From a checkpoint of a small mixture-of-experts model trained on Wikipedia: 64.4M parameters.
Below are experts of layer 9 (counted from 0) of a mixture-of-experts language model. Rows are named router (the router's row for the expert), gate (a neuron's input weights, with its number), up (a neuron's input weights, with its number) and show model dimensions 240-319. Each number is 50 + 12 x the weight over its row's rms, rounded and kept within 0 to 99.
After each expert's rows: "comes after" lists some tokens at least twice as common just before its tokens as in all text. This comes from a sample of Wikipedia text that the model never trained on. Tokens count by the router's weight.

# expert 10
router:24 53 56 53 45 39 29 62 48 38 55 44 62 36 52 14 15 63 34 59 66 47 35 59 47 36 56 23 46 43 56 46 40 61 45 49 27 59 52 61 51 56 44 62 60 44 57 67 43 56 51 48 58 67 60 41 57 47 59 45 49 41 29 73 57 61 50 52 41 42 55 38 53 49 49 48 42 60 46 50
gate0:51 43 55 60 52 48 46 51 51 34 40 64 57 73 38 40 28 66 52 50 65 48 42 48 46 57 45 48 32 53 73 34 57 55 70 27 40 52 54 67 59 52 67 44 56 59 56 53 43 48 45 66 26 30 65 47 26 45 56 46 35 30 22 54 49 51 62 52 41 48 54 58 38 49 65 38 45 50 53 70
up0:49 44 67 47 55 52 35 42 46 40 47 37 49 49 37 30 46 72 49 31 42 31 60 37 75 55 42 65 70 35 45 45 42 60 48 49 39 72 57 47 58 55 46 53 67 37 63 36 54 54 49 43 40 47 54 60 47 52 57 41 54 24 40 50 57 46 58 53 65 37 41 65 47 27 50 47 50 62 52 67
comes after: "0", " (", "9", " his", " \"", " their"

# expert 22
router:34 58 39 63 40 44 39 37 71 57 32 42 66 30 53 58 47 61 33 43 42 32 49 28 42 43 65 46 56 49 71 36 44 52 44 37 32 55 64 46 52 43 24 47 69 26 31 60 56 51 62 49 72 60 51 49 50 59 60 52 64 48 48 53 25 65 55 54 58 38 57 34 61 33 62 47 27 71 66 41
gate0:56 47 40 47 48 61 44 52 30 47 55 62 47 61 33 52 36 57 57 48 50 51 48 55 59 42 57 45 49 54 39 34 47 30 43 55 57 47 65 65 46 59 37 50 37 16 50 85 32 54 41 56 56 37 52 43 44 44 49 73 54 56 62 37 38 64 72 58 46 58 47 38 42 51 60 44 69 62 59 38
up0:62 32 64 54 65 55 34 43 62 78 29 45 52 39 62 47 55 59 38 57 52 32 44 44 62 50 50 56 48 39 56 49 37 37 37 67 84 39 49 31 62 63 44 64 64 66 63 54 44 58 34 45 62 55 37 56 50 46 36 20 47 35 61 39 49 36 54 61 41 23 50 55 49 51 60 55 43 63 65 38
comes after: " |\n", "0", "3", ")", "4", "6"

# expert 90
router:51 46 27 57 56 44 18 45 40 61 49 42 55 42 71 63 34 48 28 61 56 48 40 49 40 64 57 30 48 19 56 50 63 43 45 54 62 54 65 58 53 58 35 77 56 52 39 66 52 58 52 43 67 58 47 25 51 57 70 54 52 59 52 59 51 68 57 64 65 38 69 32 49 50 53 42 30 45 76 57
gate0:52 44 55 59 65 48 11 36 50 62 30 55 47 75 54 63 42 52 43 55 30 61 45 55 51 59 45 44 32 56 44 58 44 45 45 60 60 40 38 51 34 65 51 41 53 63 83 62 25 68 16 58 55 38 51 68 68 49 57 30 32 71 40 50 41 48 34 60 32 52 56 35 36 50 43 57 43 59 63 49
up0:54 41 63 33 76 47 34 65 44 56 45 82 71 36 67 44 34 35 30 29 47 67 51 62 61 49 67 72 52 39 41 50 53 59 42 53 48 50 35 50 48 57 44 44 78 80 57 64 51 52 61 40 54 26 46 40 58 53 44 58 64 66 59 56 51 49 27 48 49 41 39 41 57 48 33 40 47 43 56 41
comes after: " |", "-", "\n\n", "==", ":", "|"

# expert 31
router:48 42 36 50 30 53 36 39 75 54 33 30 57 32 68 41 28 52 38 53 43 45 49 40 49 53 51 42 72 35 79 46 35 39 49 54 48 62 61 50 37 45 57 72 50 36 35 78 44 56 56 59 70 63 41 41 66 63 54 43 51 50 40 73 56 48 36 70 55 20 60 35 75 55 61 40 38 52 76 53
gate0:58 33 55 39 37 60 40 34 47 34 64 49 39 54 56 72 46 56 46 55 45 58 47 59 52 44 54 76 51 22 66 59 26 49 71 45 56 53 42 36 50 59 29 43 37 68 56 51 46 39 23 56 62 53 41 42 80 20 53 43 52 68 54 52 51 42 61 57 61 60 59 45 74 58 42 39 42 53 37 32
up0:67 42 50 56 76 65 35 34 49 45 60 59 43 73 22 36 51 27 52 88 50 44 69 68 54 52 45 51 42 62 35 54 59 58 42 30 58 48 46 47 51 54 58 52 49 44 55 39 29 64 59 59 69 56 43 40 43 61 46 36 72 49 59 56 46 45 30 23 53 50 48 40 31 37 31 60 61 26 38 42
comes after: " a", " is", " in", " the", " of", "."

# expert 77
router:27 47 51 40 48 70 35 52 56 58 39 39 71 04 62 35 52 65 51 53 48 33 58 44 51 42 61 31 60 43 61 36 55 63 42 40 48 69 42 58 40 53 43 61 69 37 38 62 65 69 52 39 59 68 40 49 59 59 66 37 39 43 48 71 47 59 64 50 57 38 65 42 59 35 56 47 45 42 67 43
gate0:49 32 54 47 42 45 47 56 38 50 68 45 36 24 43 46 47 65 55 44 42 37 69 62 60 53 55 36 33 48 60 65 59 63 50 58 62 42 54 41 50 43 52 54 41 59 56 50 43 50 38 24 49 55 58 48 45 54 35 47 31 48 57 72 48 35 48 46 48 80 44 45 45 58 67 45 60 39 48 48
up0:65 45 32 48 36 62 66 55 48 44 66 48 55 45 50 63 46 51 69 49 64 51 69 29 55 70 67 45 60 54 67 42 31 55 52 51 50 56 30 73 40 44 47 62 64 26 47 39 36 59 40 39 35 57 55 56 54 24 42 33 64 53 68 43 51 67 38 56 69 42 60 31 36 64 46 58 43 66 43 32
comes after: " the", "%", " National", "'s", " World", " Democratic"

# expert 30
router:43 68 32 55 35 39 30 49 51 62 52 45 45 39 56 39 42 70 26 76 51 51 38 55 50 42 64 48 54 47 63 42 27 50 37 49 45 60 66 51 50 59 37 55 57 46 20 55 49 47 59 75 70 66 41 30 66 42 72 63 48 54 48 59 56 52 48 54 51 39 51 40 44 62 58 51 40 61 57 52
gate0:56 27 68 48 69 56 51 45 27 45 57 30 37 44 56 59 62 36 54 20 59 53 52 48 35 43 63 50 46 64 39 63 55 60 33 45 45 43 56 59 49 38 57 41 48 47 43 39 51 39 62 64 51 88 48 45 54 44 61 50 41 44 47 34 67 45 31 50 49 41 56 51 51 46 53 59 53 55 58 41
up0:67 56 50 39 46 53 40 45 50 59 63 50 47 36 36 42 46 38 53 54 57 58 50 35 38 44 37 41 42 69 58 52 62 47 22 72 44 49 47 59 22 28 39 48 67 33 65 67 43 57 59 20 49 40 56 57 62 66 60 45 46 81 56 36 42 41 40 52 53 46 62 38 74 55 33 65 43 61 70 79
comes after: " |", "|", ":", " September", " October", " November"

# expert 97
router:37 49 32 45 46 51 31 50 47 47 52 42 44 33 60 15 40 49 45 65 55 59 39 60 32 50 41 49 70 27 49 32 57 45 41 50 37 43 74 73 32 67 51 68 60 29 37 64 51 66 56 68 71 54 58 34 49 59 68 50 41 39 29 49 54 58 42 68 64 27 47 49 49 31 55 33 29 50 54 33
gate0:62 48 10 45 49 48 52 45 65 59 67 63 80 69 33 54 39 31 46 37 49 39 43 40 42 53 57 51 40 45 57 67 48 45 46 49 50 83 46 62 33 49 60 43 46 88 71 48 51 61 46 72 58 47 55 37 53 42 44 32 37 54 52 32 44 28 40 35 46 52 57 64 53 49 35 46 36 44 56 67
up0:49 46 54 44 72 50 52 63 62 42 48 34 69 34 73 53 45 45 49 37 46 44 38 45 49 48 43 44 47 43 34 26 52 43 40 39 50 52 60 40 65 61 45 53 56 58 54 62 61 42 63 43 53 63 35 55 85 55 69 64 36 42 60 61 55 59 48 35 61 65 62 53 52 52 34 66 58 45 54 36
comes after: "-", "|", " •", "==", " No", " Binomial"

# expert 106
router:33 59 48 71 34 47 57 36 70 55 48 48 55 35 65 43 47 59 28 64 65 55 33 38 61 35 61 31 58 46 62 45 37 62 39 54 36 56 65 54 35 57 33 58 59 45 37 87 58 60 64 59 40 60 43 32 65 55 64 53 43 42 42 64 47 52 63 62 53 24 64 60 69 42 50 59 50 58 71 43
gate0:27 56 73 53 39 45 52 54 62 61 52 53 50 48 38 45 53 48 47 47 47 45 26 40 37 39 63 55 58 45 54 64 36 68 51 46 29 72 32 65 47 79 59 41 41 50 46 54 61 54 35 62 60 70 45 48 43 60 37 49 60 46 58 63 65 70 67 37 40 50 39 42 55 40 66 67 65 50 52 25
up0:73 42 46 53 48 84 48 42 25 62 72 66 43 27 48 48 40 59 49 48 41 53 63 43 67 44 51 57 46 41 48 52 55 55 58 56 38 77 43 49 56 53 62 59 53 60 58 55 44 32 62 43 61 42 58 54 74 66 37 49 29 58 39 66 46 58 48 43 58 61 38 54 48 40 59 49 50 40 59 38
comes after: ",", " and", " well", ")", "s", "\""

# expert 49
router:48 45 46 53 34 46 18 47 69 55 43 31 64 15 67 36 44 58 37 70 43 34 48 45 49 43 64 31 75 41 59 42 42 35 51 52 39 61 51 53 36 61 54 68 64 23 38 52 44 61 63 59 68 51 42 55 48 57 63 71 61 52 42 58 60 53 57 47 51 26 64 30 47 53 69 46 49 51 56 42
gate0:39 39 44 41 57 74 42 38 78 54 56 64 43 40 52 67 38 48 49 46 37 56 59 34 53 27 46 68 52 46 69 58 47 58 55 30 46 37 50 56 44 42 56 67 44 63 36 31 32 38 41 25 54 47 47 26 60 51 23 43 50 56 38 52 53 62 64 25 62 59 42 34 39 24 68 29 41 42 36 47
up0:50 32 54 60 76 42 39 72 48 65 51 52 45 36 57 45 41 72 57 64 52 29 72 63 55 68 51 43 36 51 32 58 53 47 63 62 53 39 56 62 59 69 65 40 44 37 51 28 52 49 57 60 73 65 64 45 39 37 39 50 64 46 56 37 46 34 33 68 49 32 58 54 57 77 47 65 59 46 44 37
comes after: " the", " a", " The", " its", "The", " with"

# expert 118
router:56 59 39 62 43 48 49 32 55 63 44 32 60 34 49 39 24 52 51 48 57 47 47 48 49 50 79 53 56 60 53 32 44 46 29 40 51 46 61 54 48 57 41 57 53 47 51 48 53 52 74 70 56 58 32 35 67 45 68 55 41 36 54 48 52 47 53 65 49 29 43 32 56 38 47 49 36 62 59 55
gate0:46 50 47 46 51 41 36 59 66 56 63 45 42 33 49 52 62 40 30 46 34 40 67 52 59 58 56 51 52 39 35 41 54 36 44 55 31 36 53 46 47 15 50 50 15 61 58 68 61 35 29 62 56 43 42 38 45 38 55 47 70 44 59 65 56 46 32 60 76 50 56 27 25 53 50 52 68 53 46 44
up0:42 45 53 76 62 54 50 41 41 59 66 63 43 43 56 38 35 33 54 52 48 42 52 49 77 63 73 56 42 33 51 38 69 54 49 47 43 64 58 57 30 51 63 41 57 58 62 38 57 41 60 49 45 47 23 42 56 76 56 55 38 50 66 41 52 37 75 53 57 52 43 39 43 38 58 36 67 39 33 40
comes after: " he", ",", " He", " and", " who", " was"

# expert 107
router:38 62 48 59 34 56 41 47 63 52 47 32 55 42 59 41 29 52 39 70 53 42 45 37 35 45 64 43 57 29 51 33 23 57 49 53 40 60 64 49 45 61 47 64 47 50 33 51 67 64 53 73 56 66 33 38 58 47 73 60 48 45 51 61 47 49 48 60 58 34 61 40 55 61 56 37 33 66 59 55
gate0:65 36 31 49 33 43 31 53 63 60 41 54 34 60 36 33 45 77 61 40 47 36 49 46 44 44 40 35 55 64 32 27 44 60 45 62 35 23 51 69 59 48 53 58 41 57 36 56 51 43 45 61 57 42 56 47 45 53 53 59 38 64 44 43 46 42 46 75 38 44 64 47 45 56 56 56 43 44 55 65
up0:56 61 37 68 34 35 37 42 54 64 71 25 53 48 53 55 59 43 50 48 23 69 68 42 48 54 48 62 55 68 33 41 56 64 49 66 52 41 45 51 49 58 59 52 42 67 65 50 79 55 51 59 61 69 51 63 46 68 60 27 43 50 55 36 57 42 57 47 20 38 51 48 62 63 67 43 47 65 58 68
comes after: " |", ":", "\"", ";", " /", ")"

# expert 26
router:35 68 58 66 47 55 31 46 72 59 41 35 62 32 71 41 42 52 30 61 50 46 49 43 69 49 58 44 65 37 66 45 45 29 54 46 43 64 61 43 38 55 43 81 52 35 29 65 54 56 54 58 72 59 38 39 60 42 64 67 52 59 40 75 53 50 46 63 46 13 70 39 65 48 58 52 47 55 75 47
gate0:59 51 58 59 60 56 63 53 42 42 48 39 18 22 44 60 67 36 65 50 57 62 61 46 50 51 44 54 52 54 56 47 34 49 53 63 60 30 42 54 77 56 52 60 57 60 43 66 31 40 27 57 55 54 37 47 52 59 25 52 61 63 46 58 47 45 61 70 64 46 51 44 59 84 57 43 68 65 36 51
up0:42 47 54 62 50 52 36 43 41 53 69 54 67 46 41 43 48 55 46 44 71 37 54 71 70 27 71 52 37 77 46 41 46 55 46 16 45 53 64 36 55 26 22 29 32 45 41 27 55 68 58 50 33 52 48 45 54 42 54 51 70 47 63 63 43 61 49 44 56 56 78 43 55 31 52 44 26 45 71 46
comes after: " of", " the", " in", " and", " for", " to"

# expert 42
router:41 65 34 51 53 52 32 53 53 57 50 35 45 28 58 21 50 64 34 52 59 31 55 27 48 48 54 39 51 46 62 36 54 46 44 52 33 60 65 51 46 58 44 88 55 25 33 56 58 61 63 48 59 77 27 34 65 46 59 55 60 54 49 55 44 56 54 66 45 28 61 43 64 56 58 43 40 72 58 61
gate0:55 40 55 45 57 62 48 54 35 58 58 37 42 40 25 42 61 56 38 55 26 48 24 47 30 40 57 40 56 46 57 76 49 33 38 69 46 43 44 52 46 75 38 56 44 54 66 50 40 39 38 54 65 38 39 25 42 53 52 52 47 50 66 42 26 53 54 47 59 53 53 84 37 51 50 55 60 65 37 38
up0:23 23 57 68 58 45 33 53 51 62 68 22 61 44 67 46 35 38 54 56 48 59 55 61 49 57 58 49 31 54 67 52 16 42 35 35 67 49 66 36 58 71 44 20 49 28 46 48 67 38 52 32 44 46 74 47 57 54 47 64 62 60 51 60 49 20 46 53 45 70 72 43 40 46 28 59 52 42 40 62
comes after: ".\n\n", " |\n\n", "\n\n", " (", "O", ").\n\n"